Experts of a small language model.
Experts: 320 SwiGLU neurons an expert, a softmax router.
Training: a variant of SOAP for the experts, 456M tokens, 4360 steps.
Below are experts of layer 7 (counted from 0) of a mixture-of-experts language model. Rows are named router (the router's row for the expert), down (a neuron's output weights, with its number) and show model dimensions 0-191. Each number is 200 + 20 x the weight over its row's rms, rounded and kept within 0 to 999.
Before each expert's rows: "comes before" lists some tokens at least twice as common just after its tokens as in all text. This comes from a sample of Wikipedia text that the model never trained on. Tokens count by the router's weight.

# expert 3
comes before: " the", " a", " in", " to", " his", " on"
router,227,204,169,206,198,155,172,201,208,189,205,193,189,227,181,208,213,202,167,220,212,216,218,194,212,160,214,201,200,215,208,161,182,183,215,177,211,181,229,217,202,202,218,187,209,189,187,155,215,212,201,208,203,208,188,191,215,188,188,193,206,222,247,206,168,206,169,208,198,205,195,237,191,199,187,205,206,231,237,191,197,179,208,203,204,139,184,189,227,180,205,187,200,227,227,209,215,146,197,228,189,212,197,196,209,191,194,154,191,183,215,174,211,208,190,207,239,189,182,178,230,206,212,175,199,208,214,194,179,141,225,195,174,168,208,185,198,201,193,213,180,240,202,225,150,194,210,190,184,179,187,192,208,186,169,194,218,228,203,205,194,196,223,211,239,210,231,209,181,185,242,203,187,225,178,202,191,184,186,180,186,193,226,227,175,170,170,195,208,203,169,206
down0,177,201,168,215,209,193,209,215,191,188,157,223,203,188,192,205,184,226,176,194,230,205,205,212,217,165,229,235,179,199,225,189,192,192,194,188,174,193,194,211,242,179,179,176,202,239,188,190,160,200,208,195,206,208,178,195,220,212,201,231,200,155,175,210,194,209,181,169,198,208,181,108,200,157,222,176,212,187,162,201,190,198,195,215,191,173,223,167,200,205,236,190,218,235,218,164,208,204,191,192,226,214,195,180,199,196,162,186,184,210,185,172,209,202,204,184,178,209,217,195,168,185,210,221,205,194,201,204,190,227,191,184,185,216,219,192,200,196,204,153,193,186,198,209,197,195,206,174,166,199,229,207,199,199,226,209,191,205,200,212,208,169,244,175,213,193,229,216,205,203,211,232,193,193,201,223,210,219,232,191,188,213,224,215,219,227,207,219,222,158,189,203
down1,233,203,202,210,200,200,200,188,206,190,183,166,189,206,224,188,176,176,228,188,193,206,192,187,171,197,207,161,239,188,222,188,220,242,198,229,224,183,235,224,200,213,219,176,194,183,172,192,239,161,200,212,171,208,190,183,205,221,226,196,195,193,204,185,169,204,231,163,186,224,218,174,206,205,204,207,165,197,173,209,232,201,203,192,228,200,174,221,200,218,219,184,205,180,214,225,205,247,192,144,194,191,214,209,222,183,205,202,191,220,244,232,166,182,169,210,191,199,207,181,213,202,165,184,222,154,219,165,191,186,196,210,198,194,201,186,191,194,194,187,173,195,211,197,216,187,189,190,234,229,184,171,232,200,161,192,188,233,180,152,193,197,198,208,190,173,191,189,193,181,187,190,176,207,180,207,166,208,206,222,214,187,226,223,189,181,211,235,220,198,213,197
down2,189,190,188,211,222,211,224,234,222,183,218,219,180,194,212,183,219,199,210,156,203,232,178,224,222,190,186,189,217,192,213,204,223,200,227,212,182,177,160,176,189,207,190,226,195,205,204,223,204,209,195,194,203,194,199,191,197,197,183,177,202,224,201,226,184,210,196,230,165,188,179,201,182,200,187,203,204,190,185,210,194,211,232,204,208,217,204,213,237,191,210,214,192,159,210,230,217,217,199,225,212,189,220,200,172,176,209,216,198,187,152,213,203,199,180,198,215,215,207,211,193,178,233,217,205,211,201,218,150,202,199,178,209,210,166,161,203,165,202,205,223,227,203,183,162,198,237,169,193,206,212,194,184,200,165,157,227,226,177,227,219,201,238,245,223,212,230,217,203,219,130,198,228,158,153,213,217,209,214,203,192,184,183,200,192,209,180,208,194,173,214,192
down3,217,227,198,183,219,215,195,215,204,200,190,199,197,222,123,213,224,222,211,225,202,232,201,221,240,221,215,226,218,200,228,217,191,187,204,205,226,178,183,202,222,204,201,215,197,159,229,226,197,213,204,196,223,228,185,201,184,215,223,225,193,189,200,164,178,199,160,193,189,227,204,226,146,198,180,187,212,184,200,223,220,194,216,179,199,237,226,177,163,214,215,233,184,182,191,158,177,196,188,193,193,247,219,205,197,173,209,234,161,179,190,213,218,217,218,226,227,205,213,204,219,213,214,212,173,235,174,221,206,208,186,211,199,188,224,214,223,197,209,167,183,181,205,202,222,200,208,198,209,210,170,224,242,219,198,172,212,193,211,214,170,221,209,200,187,217,187,202,199,173,197,213,184,192,222,213,235,213,203,233,193,171,193,207,200,192,203,179,234,201,199,197
down4,224,214,171,179,186,191,199,216,250,247,232,202,192,195,174,176,184,207,196,224,174,209,174,181,214,226,167,193,196,197,204,188,185,187,192,215,212,196,218,196,205,208,205,194,181,183,203,223,204,197,194,200,209,224,187,224,211,217,197,171,204,201,199,221,217,215,212,219,218,219,263,212,203,194,210,180,216,179,214,239,181,213,200,169,221,155,216,226,215,201,233,189,211,152,216,217,199,192,218,214,233,207,175,226,213,228,175,198,242,219,171,224,201,228,198,228,188,211,222,173,207,228,185,192,231,201,190,199,179,231,223,178,221,180,215,192,206,179,209,187,226,220,210,183,217,189,184,142,218,198,207,231,211,226,210,206,204,224,213,184,191,174,202,220,209,169,197,188,174,215,182,174,214,210,174,227,193,228,205,186,195,237,219,206,184,206,181,183,222,188,196,238
down5,188,212,193,183,197,247,205,214,226,175,172,189,240,173,184,212,218,167,216,191,221,214,174,175,209,194,175,211,189,196,213,204,222,222,192,196,215,191,171,209,163,162,208,206,185,217,199,214,210,224,188,226,190,183,241,225,149,214,192,179,188,195,215,230,210,168,257,220,206,202,200,205,226,210,160,205,197,222,243,214,200,170,181,204,170,189,213,180,215,170,201,200,223,235,218,228,233,200,200,202,211,229,206,193,188,211,202,191,225,215,205,214,212,183,184,189,217,192,170,202,181,227,185,235,157,197,226,200,201,194,192,194,192,203,154,190,186,204,208,220,209,202,206,219,195,226,210,186,198,176,210,181,189,154,179,187,220,218,248,184,182,203,172,225,208,197,229,208,194,231,197,203,189,195,248,201,208,204,219,218,204,190,195,227,232,195,225,180,199,213,187,205
down6,210,188,213,195,223,199,194,183,220,195,213,208,186,183,190,194,202,174,209,198,226,198,211,194,245,194,201,195,165,186,228,212,194,229,182,237,166,164,193,130,191,205,186,189,189,213,229,223,210,213,203,240,184,212,207,216,195,225,198,182,218,208,196,184,193,194,245,222,213,186,183,202,184,236,207,167,216,201,203,184,197,188,237,234,190,165,193,221,218,181,233,197,199,227,237,210,192,176,214,200,213,214,202,199,207,179,197,208,157,197,213,206,188,225,226,203,215,165,178,211,224,168,232,192,199,223,185,215,166,175,220,209,203,188,239,196,200,195,215,195,175,204,199,183,176,159,181,230,183,223,221,194,209,202,191,195,215,185,190,177,232,194,181,199,203,182,226,201,237,196,233,193,182,165,170,226,196,192,185,160,187,175,187,199,231,184,201,155,195,225,198,208
down7,212,224,226,195,176,240,201,208,198,227,165,190,168,184,209,205,195,179,186,209,233,176,150,217,186,203,160,209,187,226,207,211,219,203,189,200,185,207,194,208,202,200,210,187,172,175,204,149,190,184,235,223,185,211,193,216,224,215,209,173,196,143,220,214,201,232,205,220,183,230,182,228,204,207,191,235,182,193,211,206,183,219,182,230,188,189,216,231,207,218,200,199,202,195,182,216,198,204,223,229,178,145,187,230,176,193,192,227,217,207,187,204,197,191,220,188,216,177,186,205,157,183,202,224,199,196,191,214,204,180,186,186,244,198,187,172,192,178,211,214,199,169,238,204,204,215,169,197,197,219,194,215,205,233,220,248,216,184,227,184,197,195,170,198,206,213,192,203,235,194,200,213,209,180,224,178,198,204,168,249,179,192,190,217,170,180,181,187,222,184,193,182

# expert 0
comes before: "0", "9", "1", "2", "8", " |"
router,195,188,217,241,160,178,203,199,208,230,174,213,194,191,182,186,211,210,165,229,216,203,242,211,200,172,189,212,255,222,201,192,204,195,220,174,208,206,214,213,180,230,205,184,194,204,225,193,206,136,230,204,245,245,170,163,206,212,230,210,206,194,179,233,179,198,213,180,203,208,160,178,213,175,163,207,208,206,198,216,210,178,184,187,185,205,215,232,195,211,198,217,209,208,177,203,201,145,196,204,204,236,215,176,201,218,153,195,166,187,189,199,214,230,231,195,209,169,192,185,203,234,186,230,201,207,180,188,187,183,176,220,224,214,227,180,220,217,200,202,210,210,195,205,172,197,221,200,192,203,173,204,194,189,184,169,208,193,206,166,199,191,186,201,195,200,213,209,188,217,198,221,177,205,197,207,211,166,186,188,193,218,185,209,195,209,190,233,198,226,147,206
down0,208,232,163,201,184,226,173,211,234,201,221,174,197,185,222,218,188,193,188,174,219,199,216,217,184,176,201,234,210,192,173,216,232,222,205,220,161,193,247,191,228,198,242,187,212,204,206,183,235,172,218,203,223,191,180,182,228,176,215,202,193,213,215,188,166,218,220,185,207,179,205,198,142,214,169,191,176,229,173,182,189,208,219,188,182,182,157,182,220,209,204,211,209,220,192,195,227,168,187,188,216,189,197,193,209,208,201,207,191,222,203,211,222,202,174,189,216,198,203,223,210,211,178,201,186,220,211,192,188,218,219,229,163,203,165,207,215,207,183,215,214,209,215,204,208,191,161,179,165,231,216,234,179,193,224,224,166,210,216,197,197,196,170,231,236,232,214,196,251,199,217,248,174,184,176,177,207,186,194,213,209,197,198,201,216,192,190,220,206,221,201,194
down1,193,170,185,169,162,201,175,199,193,211,206,215,206,196,216,196,180,169,177,204,169,204,199,189,213,188,216,208,204,166,208,221,178,167,184,231,246,244,189,200,188,204,206,215,185,175,201,205,202,205,213,197,191,223,195,172,212,193,217,195,215,172,177,193,227,201,210,204,198,183,179,193,181,173,175,203,187,187,212,200,194,178,190,207,222,202,177,185,207,216,226,211,201,166,228,184,239,243,218,202,189,256,187,172,191,217,204,190,209,207,225,173,176,224,193,223,214,223,171,220,188,195,195,199,164,206,182,187,210,183,196,192,195,173,180,221,169,227,226,173,234,205,195,200,209,232,218,202,206,191,182,213,230,221,175,225,176,215,168,173,221,203,189,200,206,164,216,153,212,172,203,196,166,194,178,228,216,243,201,211,168,200,208,216,197,152,174,183,204,198,186,235
down2,209,209,167,191,149,230,213,211,194,208,207,180,214,213,182,182,194,187,159,225,208,189,217,188,204,200,222,188,201,209,188,207,175,200,217,184,209,194,185,193,199,224,196,197,149,220,163,204,160,185,207,168,185,189,190,183,177,184,221,199,208,200,214,191,225,178,186,162,163,202,195,206,208,228,180,229,186,224,174,162,181,175,242,209,222,171,215,191,183,249,217,264,213,194,194,183,209,193,211,175,179,214,220,210,221,209,219,222,226,189,167,186,204,208,202,184,209,209,200,209,215,191,217,201,190,197,198,193,163,230,169,237,211,193,203,158,191,171,190,192,163,184,202,218,213,208,188,185,225,205,205,192,199,172,219,188,197,212,208,222,204,226,180,243,207,193,182,177,197,223,164,205,237,209,158,167,191,204,170,207,206,191,187,193,200,218,210,215,181,171,196,190
down3,197,192,181,213,225,191,195,209,186,210,209,233,180,190,217,193,197,190,215,198,197,188,186,224,168,230,171,247,194,208,222,201,232,269,191,194,203,234,191,179,199,157,235,203,225,172,185,245,202,204,178,148,202,240,194,187,204,192,204,187,201,210,178,204,205,214,234,232,183,189,196,217,207,208,165,222,226,209,203,191,235,211,202,214,194,202,191,196,196,195,203,227,226,213,199,212,211,203,168,158,215,206,184,196,213,197,213,205,196,213,222,195,192,234,163,167,235,206,180,221,224,200,225,225,208,196,214,216,221,216,180,177,207,204,190,222,187,217,205,235,215,206,215,186,213,173,199,179,197,207,229,212,178,191,197,183,181,201,182,224,220,208,210,165,204,210,166,171,197,178,172,210,140,186,216,205,220,210,193,186,168,201,194,195,231,200,215,197,229,172,231,200
down4,177,202,176,170,200,187,214,231,212,175,205,215,170,192,211,201,207,231,211,207,168,214,226,190,186,224,179,177,213,234,204,201,182,201,166,216,213,211,243,191,203,179,229,195,208,197,181,212,220,207,215,191,181,197,186,217,152,212,188,203,215,192,205,198,167,218,223,180,185,187,237,181,178,173,223,189,225,188,204,185,183,153,189,188,177,216,202,187,186,232,200,229,216,215,191,189,230,209,192,196,210,206,216,213,194,184,201,184,241,218,188,157,198,219,242,216,220,195,221,199,193,195,200,214,197,191,213,172,209,202,181,196,209,183,210,232,223,194,200,173,166,248,192,205,154,239,195,229,217,194,189,214,201,235,185,185,200,191,206,203,166,216,170,219,212,211,180,226,175,191,234,215,212,187,237,231,236,194,164,187,203,222,229,204,228,240,211,199,215,221,193,200
down5,205,238,205,240,221,191,211,222,211,196,209,231,174,225,193,233,217,190,185,194,194,161,181,185,179,205,194,198,203,211,225,199,209,214,208,188,173,181,224,191,198,233,188,193,180,191,194,200,195,179,209,200,172,209,203,213,249,178,181,174,221,183,213,210,207,228,210,222,206,161,198,196,201,193,214,226,210,197,181,201,219,205,199,179,179,193,181,217,188,217,173,191,224,209,201,213,232,218,182,195,164,238,159,205,188,168,175,199,200,204,207,215,220,149,205,179,228,192,153,181,179,177,197,182,217,208,211,191,186,212,188,202,202,217,200,160,188,210,164,178,171,235,230,207,202,217,166,205,214,207,188,173,175,196,205,165,239,230,198,197,224,208,197,215,192,172,191,181,204,236,186,184,230,189,220,219,214,230,179,231,202,159,190,178,222,223,251,202,218,185,210,199
down6,186,223,150,205,195,205,225,205,200,216,174,198,243,187,215,180,190,160,203,178,205,172,174,179,157,231,167,208,215,191,222,220,176,190,194,175,147,181,181,208,189,184,214,209,168,183,194,202,205,211,197,206,182,150,200,197,183,178,194,205,198,223,217,188,195,203,206,202,198,191,187,188,202,220,199,245,206,187,207,213,169,144,189,199,228,149,158,173,222,214,155,210,195,208,211,208,195,233,195,191,205,216,197,207,219,185,186,228,180,200,204,210,232,178,203,150,199,196,183,179,200,203,207,195,178,160,233,181,193,206,211,206,212,220,164,209,219,208,206,205,192,164,215,218,237,200,210,205,219,172,222,247,188,191,183,195,210,209,203,176,245,233,200,221,222,183,195,169,189,190,213,206,199,195,210,223,210,218,213,218,189,196,197,205,193,198,182,186,196,184,200,204
down7,199,149,163,215,204,192,225,198,196,185,209,215,237,215,175,219,213,212,204,208,189,241,221,154,203,216,189,226,194,179,181,184,188,206,235,224,213,257,210,195,186,188,211,181,220,160,179,202,220,190,176,193,194,190,157,212,220,201,178,214,218,206,212,201,222,222,194,220,225,195,197,224,201,178,182,199,202,191,236,174,177,207,227,220,197,222,194,200,224,216,196,214,197,227,208,208,206,219,205,208,203,198,186,205,218,152,170,192,234,159,201,178,219,201,200,212,188,203,196,201,237,190,242,198,186,206,196,194,210,238,172,207,176,190,212,252,188,201,205,210,219,207,166,187,230,194,227,200,210,145,189,169,229,186,196,235,195,206,206,188,174,195,163,216,189,203,183,201,191,179,212,169,213,192,203,221,216,189,243,217,188,228,186,194,195,196,191,202,221,179,215,182

# expert 5
comes before: "\n", "-", " The", "|", "==", "The"
router,252,196,187,205,203,175,192,219,252,198,194,233,218,232,199,172,214,214,185,212,236,214,203,174,177,197,196,214,195,166,203,208,176,234,188,188,205,132,212,226,173,214,187,193,208,188,253,186,201,175,204,194,193,205,191,184,192,187,220,233,169,225,203,191,198,202,212,195,198,177,192,177,235,185,186,183,211,222,186,175,210,229,184,195,198,200,183,254,198,222,179,241,186,232,218,202,184,213,227,206,216,164,181,183,198,202,197,201,171,193,226,206,223,191,204,226,195,170,196,215,191,216,170,165,242,211,189,193,192,203,181,203,229,216,203,203,191,188,203,198,222,207,200,179,194,198,210,205,188,198,178,208,199,175,185,165,223,215,214,191,216,227,190,197,227,227,212,186,207,198,218,193,212,235,167,223,221,203,173,190,183,266,189,194,215,178,192,202,194,209,203,218
down0,234,215,191,224,212,232,208,197,177,157,185,206,200,160,185,219,212,216,176,196,221,198,261,216,250,172,203,173,211,179,205,195,169,192,199,198,203,198,195,190,195,193,213,188,187,223,195,211,215,199,205,201,228,185,216,238,242,230,219,201,169,195,191,201,201,185,187,197,198,183,174,169,254,204,204,228,200,226,213,196,215,224,223,216,198,179,181,183,178,205,166,200,214,182,186,212,267,208,168,176,194,227,191,195,203,221,196,199,183,208,196,227,182,199,174,219,210,221,226,183,189,215,236,188,234,192,193,186,207,179,165,195,167,201,214,198,199,199,203,183,190,188,205,197,200,179,233,215,203,219,249,211,164,193,197,216,209,207,200,203,212,203,234,185,183,205,215,199,224,201,174,243,205,180,223,192,196,232,214,211,213,199,170,190,235,207,214,241,184,207,202,194
down1,189,222,239,220,202,195,214,214,152,179,188,201,187,204,212,214,209,242,191,208,213,203,195,212,181,205,176,173,208,217,226,207,221,173,199,213,197,252,209,234,172,183,210,194,196,204,171,230,210,223,242,178,189,197,231,205,160,156,186,215,213,176,183,191,241,165,209,178,185,150,210,181,206,214,187,219,181,204,221,215,202,212,181,177,192,216,205,206,192,226,189,200,190,175,235,220,196,174,210,180,222,199,209,192,206,204,203,194,197,225,215,162,186,190,219,201,200,191,199,169,177,197,243,227,204,208,195,176,203,247,215,186,206,203,203,190,227,188,209,169,162,239,210,163,226,179,181,209,232,185,190,227,228,191,210,166,214,188,238,187,173,189,228,176,178,217,223,179,192,201,207,198,224,194,198,238,200,183,199,177,203,200,204,205,217,174,202,203,210,194,192,194
down2,192,233,201,179,212,137,245,181,189,168,180,176,194,199,211,173,215,213,188,184,159,189,213,183,160,175,193,193,193,216,174,205,203,211,194,195,176,190,182,213,201,197,242,206,206,215,188,217,195,162,199,217,195,207,177,203,198,199,197,190,194,196,206,182,184,186,205,213,192,189,245,192,185,212,230,226,212,175,198,192,232,211,215,225,223,202,176,176,209,197,188,209,188,174,201,172,248,211,168,162,185,161,209,185,175,197,165,197,207,212,239,209,201,242,224,229,187,182,205,231,207,174,200,214,199,205,194,185,221,173,199,208,209,171,191,178,215,203,190,226,242,181,218,197,197,199,224,219,176,184,183,246,218,187,180,220,186,198,204,211,213,191,170,175,216,213,197,224,185,205,231,212,223,181,212,192,226,224,150,185,215,190,199,204,170,204,201,222,209,191,202,241
down3,190,212,202,179,174,193,218,214,188,192,180,183,201,203,211,207,207,180,200,180,186,198,210,197,187,178,210,197,227,205,214,205,187,221,193,213,171,218,206,179,203,203,215,209,179,207,232,207,183,201,220,207,165,194,199,192,211,208,204,231,200,189,234,172,182,187,173,202,174,219,218,199,204,210,203,178,208,206,151,207,176,189,217,189,216,219,233,178,234,198,193,198,204,153,210,173,178,206,186,200,161,174,173,214,220,220,159,173,177,196,179,183,228,144,214,200,215,174,204,187,236,156,200,198,203,204,182,189,183,220,237,166,163,194,180,192,173,227,214,217,188,219,211,187,180,208,217,184,182,187,175,216,193,225,236,176,221,220,169,212,182,229,190,193,166,191,187,217,182,189,173,164,197,191,186,181,202,223,199,194,262,216,183,190,216,163,231,239,209,222,198,201
down4,184,186,202,217,206,194,191,211,218,177,183,199,228,184,189,185,168,181,193,168,234,231,182,231,229,196,213,175,215,193,209,153,231,220,221,187,239,211,204,226,188,199,223,159,181,220,198,204,208,190,222,235,200,218,186,202,197,191,228,188,193,186,194,187,211,191,222,187,230,173,180,175,216,193,199,187,184,185,204,226,225,215,211,191,183,200,205,184,181,201,211,217,231,209,197,200,210,177,240,189,187,189,202,228,207,176,205,207,199,189,161,177,199,231,202,185,184,196,183,192,251,201,219,183,191,203,204,181,172,190,197,211,161,173,218,163,205,194,206,168,204,188,197,209,209,237,167,183,180,162,203,197,216,182,183,197,186,211,219,207,177,227,232,156,200,202,173,181,214,206,233,232,207,206,245,194,171,236,208,184,150,208,172,204,201,207,205,246,189,218,213,177
down5,176,197,221,198,168,184,209,178,231,217,210,185,169,205,179,217,195,180,207,172,169,172,220,192,193,209,209,182,193,265,184,201,185,202,178,213,183,182,194,220,201,209,208,174,175,190,209,208,203,169,161,186,189,239,183,218,186,230,182,208,164,218,196,238,174,204,189,169,189,198,181,191,222,173,235,232,195,172,187,206,196,195,218,210,200,168,206,235,192,189,189,179,223,208,176,220,211,199,210,241,185,190,187,213,197,215,188,191,221,190,190,221,199,207,180,251,206,206,186,235,214,207,211,190,176,220,210,210,199,198,185,200,238,218,184,216,191,214,199,172,173,223,235,215,206,196,219,242,219,215,222,202,179,231,209,203,189,221,176,234,173,209,218,220,219,202,180,217,170,176,206,182,228,229,217,219,215,209,207,191,239,171,180,209,170,217,194,180,176,167,197,210
down6,241,224,159,182,178,189,198,192,212,212,189,221,201,204,183,177,192,183,220,215,184,192,210,216,176,197,233,228,201,198,256,191,198,228,183,220,181,181,196,170,189,164,171,194,219,174,213,211,188,186,179,211,149,194,183,182,213,178,222,173,217,176,195,191,200,224,196,207,210,223,170,145,195,168,188,186,209,200,181,203,209,232,173,205,182,186,189,199,189,201,198,188,213,182,180,190,210,204,193,172,209,209,211,189,210,161,233,240,192,174,179,199,205,205,209,179,179,196,203,189,209,186,243,219,182,198,199,204,200,201,175,222,208,200,163,254,240,182,190,197,153,184,159,219,218,200,214,184,186,208,218,196,172,182,204,210,159,215,192,194,185,204,202,185,195,171,211,169,207,209,187,204,179,186,199,215,232,188,200,234,213,201,218,198,227,166,233,201,215,192,209,170
down7,143,180,232,185,160,214,217,190,185,183,161,153,167,163,212,175,220,207,214,177,203,212,173,177,203,208,216,192,223,165,250,221,223,210,221,210,204,194,173,212,192,219,179,164,171,186,197,209,187,212,218,190,215,203,194,215,196,198,206,189,241,191,197,203,198,205,206,191,193,190,208,159,199,179,204,173,197,196,215,204,183,201,217,214,217,197,187,198,147,173,227,194,192,171,165,222,235,194,203,211,217,212,223,205,200,185,186,197,189,221,219,202,188,172,255,207,166,202,198,178,212,191,208,230,187,212,167,227,157,177,191,203,176,196,218,199,181,195,195,183,182,206,220,179,207,176,231,179,228,212,217,166,201,193,226,192,192,197,228,219,222,191,201,189,188,194,171,210,218,219,180,234,226,185,190,226,188,190,190,170,209,206,187,202,185,203,194,197,195,159,184,217

# expert 2
comes before: " ", ":", "-", "=", "N", " /"
router,256,204,203,204,180,219,155,207,200,203,189,203,207,237,147,205,219,196,229,218,230,173,204,216,167,183,164,180,239,205,197,204,156,149,206,191,216,180,180,187,207,212,198,200,195,211,200,199,201,177,197,202,198,198,212,177,177,217,210,175,242,197,201,192,203,179,171,202,208,173,175,188,240,181,230,193,207,170,212,203,181,208,210,188,219,210,203,177,199,216,211,194,164,213,213,180,196,145,224,194,187,206,198,180,201,183,191,187,149,176,184,212,212,200,212,194,177,190,213,214,194,206,193,230,203,184,193,185,190,174,160,202,183,173,189,191,188,195,206,198,186,223,211,223,173,180,204,186,180,207,196,204,202,207,208,180,223,219,222,166,203,174,243,181,200,226,177,170,230,204,230,226,212,211,202,218,223,201,195,195,177,192,182,192,236,212,178,244,206,227,223,184
down0,211,208,166,202,190,213,199,193,194,191,200,192,210,196,232,174,193,182,227,216,199,189,224,214,216,194,195,193,207,205,174,199,218,189,251,177,191,191,226,176,214,173,194,186,221,207,201,220,207,192,159,194,197,192,192,214,193,200,224,175,171,225,161,189,195,211,173,202,176,189,224,243,215,220,158,157,183,193,220,222,194,187,194,192,180,215,168,196,178,203,200,231,185,193,163,201,195,164,177,228,187,241,189,189,208,196,174,191,205,207,181,192,197,204,174,196,201,227,204,183,200,178,197,191,171,178,212,172,198,202,221,189,207,170,206,204,184,222,198,177,188,265,207,171,188,217,191,227,222,235,194,169,172,153,180,204,235,204,206,215,189,227,187,222,171,173,215,230,224,195,206,206,173,194,170,212,150,219,224,223,188,201,202,235,215,201,220,198,196,192,218,237
down1,210,189,204,193,237,192,212,183,196,190,171,177,210,234,219,208,188,205,226,228,199,226,202,198,205,181,218,210,226,149,200,212,193,210,224,193,197,185,215,205,222,203,229,189,229,209,204,177,201,187,217,186,218,220,161,189,178,196,181,222,176,225,206,195,216,204,161,204,196,207,189,252,183,190,177,229,186,198,206,192,182,168,223,228,204,169,173,193,243,205,184,190,217,238,198,199,208,215,178,201,168,226,191,198,218,200,185,187,180,238,204,196,205,199,224,202,176,218,201,158,190,228,211,174,243,210,224,207,189,186,243,195,158,171,197,197,205,204,203,231,190,195,185,152,171,212,199,226,209,180,196,194,225,170,221,175,202,221,185,191,166,223,194,222,192,213,211,187,217,191,199,226,182,203,166,156,173,194,197,212,216,171,171,195,198,240,194,201,168,200,177,202
down2,221,215,183,212,194,240,217,195,226,199,182,173,194,209,232,190,188,177,204,206,178,195,220,213,228,225,193,209,202,220,183,202,188,174,218,211,208,220,252,235,228,185,201,228,215,204,193,198,207,170,186,183,213,173,209,182,221,212,227,194,219,186,182,218,214,197,217,208,190,202,198,231,193,222,185,199,189,234,225,188,183,202,188,193,202,162,207,191,211,242,185,201,191,225,204,220,236,199,183,172,233,211,194,191,205,223,197,203,171,197,215,192,214,182,197,186,179,199,182,192,217,198,231,198,170,197,185,172,184,229,185,208,191,209,212,176,215,205,203,225,199,212,206,192,224,246,205,219,209,217,156,129,160,177,160,195,220,223,238,174,229,169,165,190,239,194,181,206,218,193,201,206,189,198,183,204,161,209,193,167,194,246,183,199,174,198,225,178,201,184,196,218
down3,205,190,215,227,183,183,222,194,219,177,180,226,189,199,211,230,200,193,222,201,208,188,213,221,165,205,209,222,248,212,188,225,188,173,197,223,199,218,194,195,181,189,188,181,156,168,228,204,185,221,198,182,232,185,213,209,198,195,196,239,171,205,187,206,240,223,192,208,174,174,232,167,173,190,203,194,180,270,169,229,192,219,203,186,211,210,199,191,173,232,235,195,197,202,168,226,220,207,198,196,197,182,195,175,229,210,240,210,178,211,221,216,178,207,208,198,219,189,207,206,201,207,218,167,196,214,211,208,207,181,230,219,199,239,215,200,184,186,205,204,173,223,207,198,168,191,174,175,173,163,199,196,185,215,233,199,202,191,233,191,169,203,191,206,192,218,235,179,150,232,214,185,192,185,180,227,183,188,204,208,186,200,172,207,216,209,218,217,170,225,217,187
down4,191,214,204,197,198,208,198,170,148,219,210,205,182,171,206,198,200,190,178,178,200,213,166,210,221,193,221,218,215,166,217,180,214,196,248,230,190,222,259,151,172,197,171,183,185,193,169,168,183,191,219,182,192,239,223,188,192,180,170,236,212,206,199,210,229,192,229,212,198,233,205,191,159,192,183,214,204,195,218,212,197,204,167,187,185,179,216,202,210,199,214,210,189,215,202,213,192,174,194,173,180,177,196,239,189,163,207,198,193,203,208,207,198,198,192,195,194,239,186,185,154,201,194,190,246,201,217,181,198,211,210,217,184,232,223,198,179,195,188,189,232,199,209,197,189,221,224,186,177,206,199,210,195,174,204,240,195,204,223,193,197,224,192,190,231,198,183,229,197,192,182,229,166,178,162,196,229,198,201,163,211,207,212,201,222,164,175,207,227,225,203,228
down5,196,182,198,187,197,175,200,234,219,199,225,202,227,208,216,170,208,180,203,199,197,219,207,195,175,182,205,193,184,177,197,213,208,198,157,205,231,221,192,177,193,179,207,196,166,235,191,200,231,187,180,168,202,177,195,209,202,201,203,176,196,217,202,206,208,215,202,212,240,185,209,176,212,142,205,197,184,195,224,178,190,199,221,197,199,207,220,223,212,180,186,227,171,171,165,160,196,212,221,234,223,186,202,230,205,186,212,210,191,171,207,177,215,238,231,192,205,203,242,227,213,230,206,208,193,166,203,202,188,227,202,205,122,213,183,223,164,179,221,208,201,227,202,182,210,220,182,212,174,198,208,182,215,202,209,226,189,187,202,205,197,214,209,213,199,214,206,174,212,195,222,218,203,186,191,143,244,220,216,225,210,218,236,197,240,216,223,190,220,193,191,181
down6,167,198,204,218,198,188,216,203,164,224,225,179,211,215,203,184,177,185,210,204,150,198,181,215,180,216,200,226,214,203,177,180,194,178,218,137,205,182,202,192,204,190,175,192,195,225,216,202,195,202,234,183,205,231,183,224,232,194,225,184,192,155,200,201,216,188,199,184,165,224,170,202,220,177,211,233,189,202,224,199,178,208,161,176,205,189,181,201,191,177,219,186,160,175,207,194,205,184,268,208,207,175,194,219,180,189,233,180,192,204,211,224,192,196,232,181,211,197,196,202,193,197,172,177,198,190,202,206,211,200,205,204,206,229,198,194,181,219,222,209,212,206,200,186,162,209,193,234,175,225,195,252,196,214,176,197,182,182,227,225,215,205,196,183,197,216,178,221,201,230,198,168,231,239,181,199,205,201,233,179,179,207,185,206,244,240,188,205,177,204,184,190
down7,233,218,214,219,217,187,197,167,217,191,192,225,211,231,195,187,238,195,196,222,221,202,234,228,217,231,183,204,188,222,228,187,206,204,184,181,189,224,188,216,194,180,198,164,201,222,182,181,234,191,222,223,203,206,235,201,215,225,206,149,165,213,214,151,145,212,206,174,234,201,212,233,215,166,208,205,242,219,217,186,172,195,193,212,184,202,187,179,202,224,189,214,189,190,191,191,186,198,194,207,219,212,169,206,217,213,214,238,168,228,240,228,194,175,204,186,206,194,216,203,183,170,217,212,192,230,235,221,215,200,196,206,185,193,203,192,249,205,197,175,230,167,224,231,190,184,216,192,229,220,215,190,203,178,229,201,182,193,201,194,197,218,179,214,199,195,188,189,200,203,207,173,207,178,181,170,187,162,182,188,201,218,184,201,169,223,191,166,214,212,205,197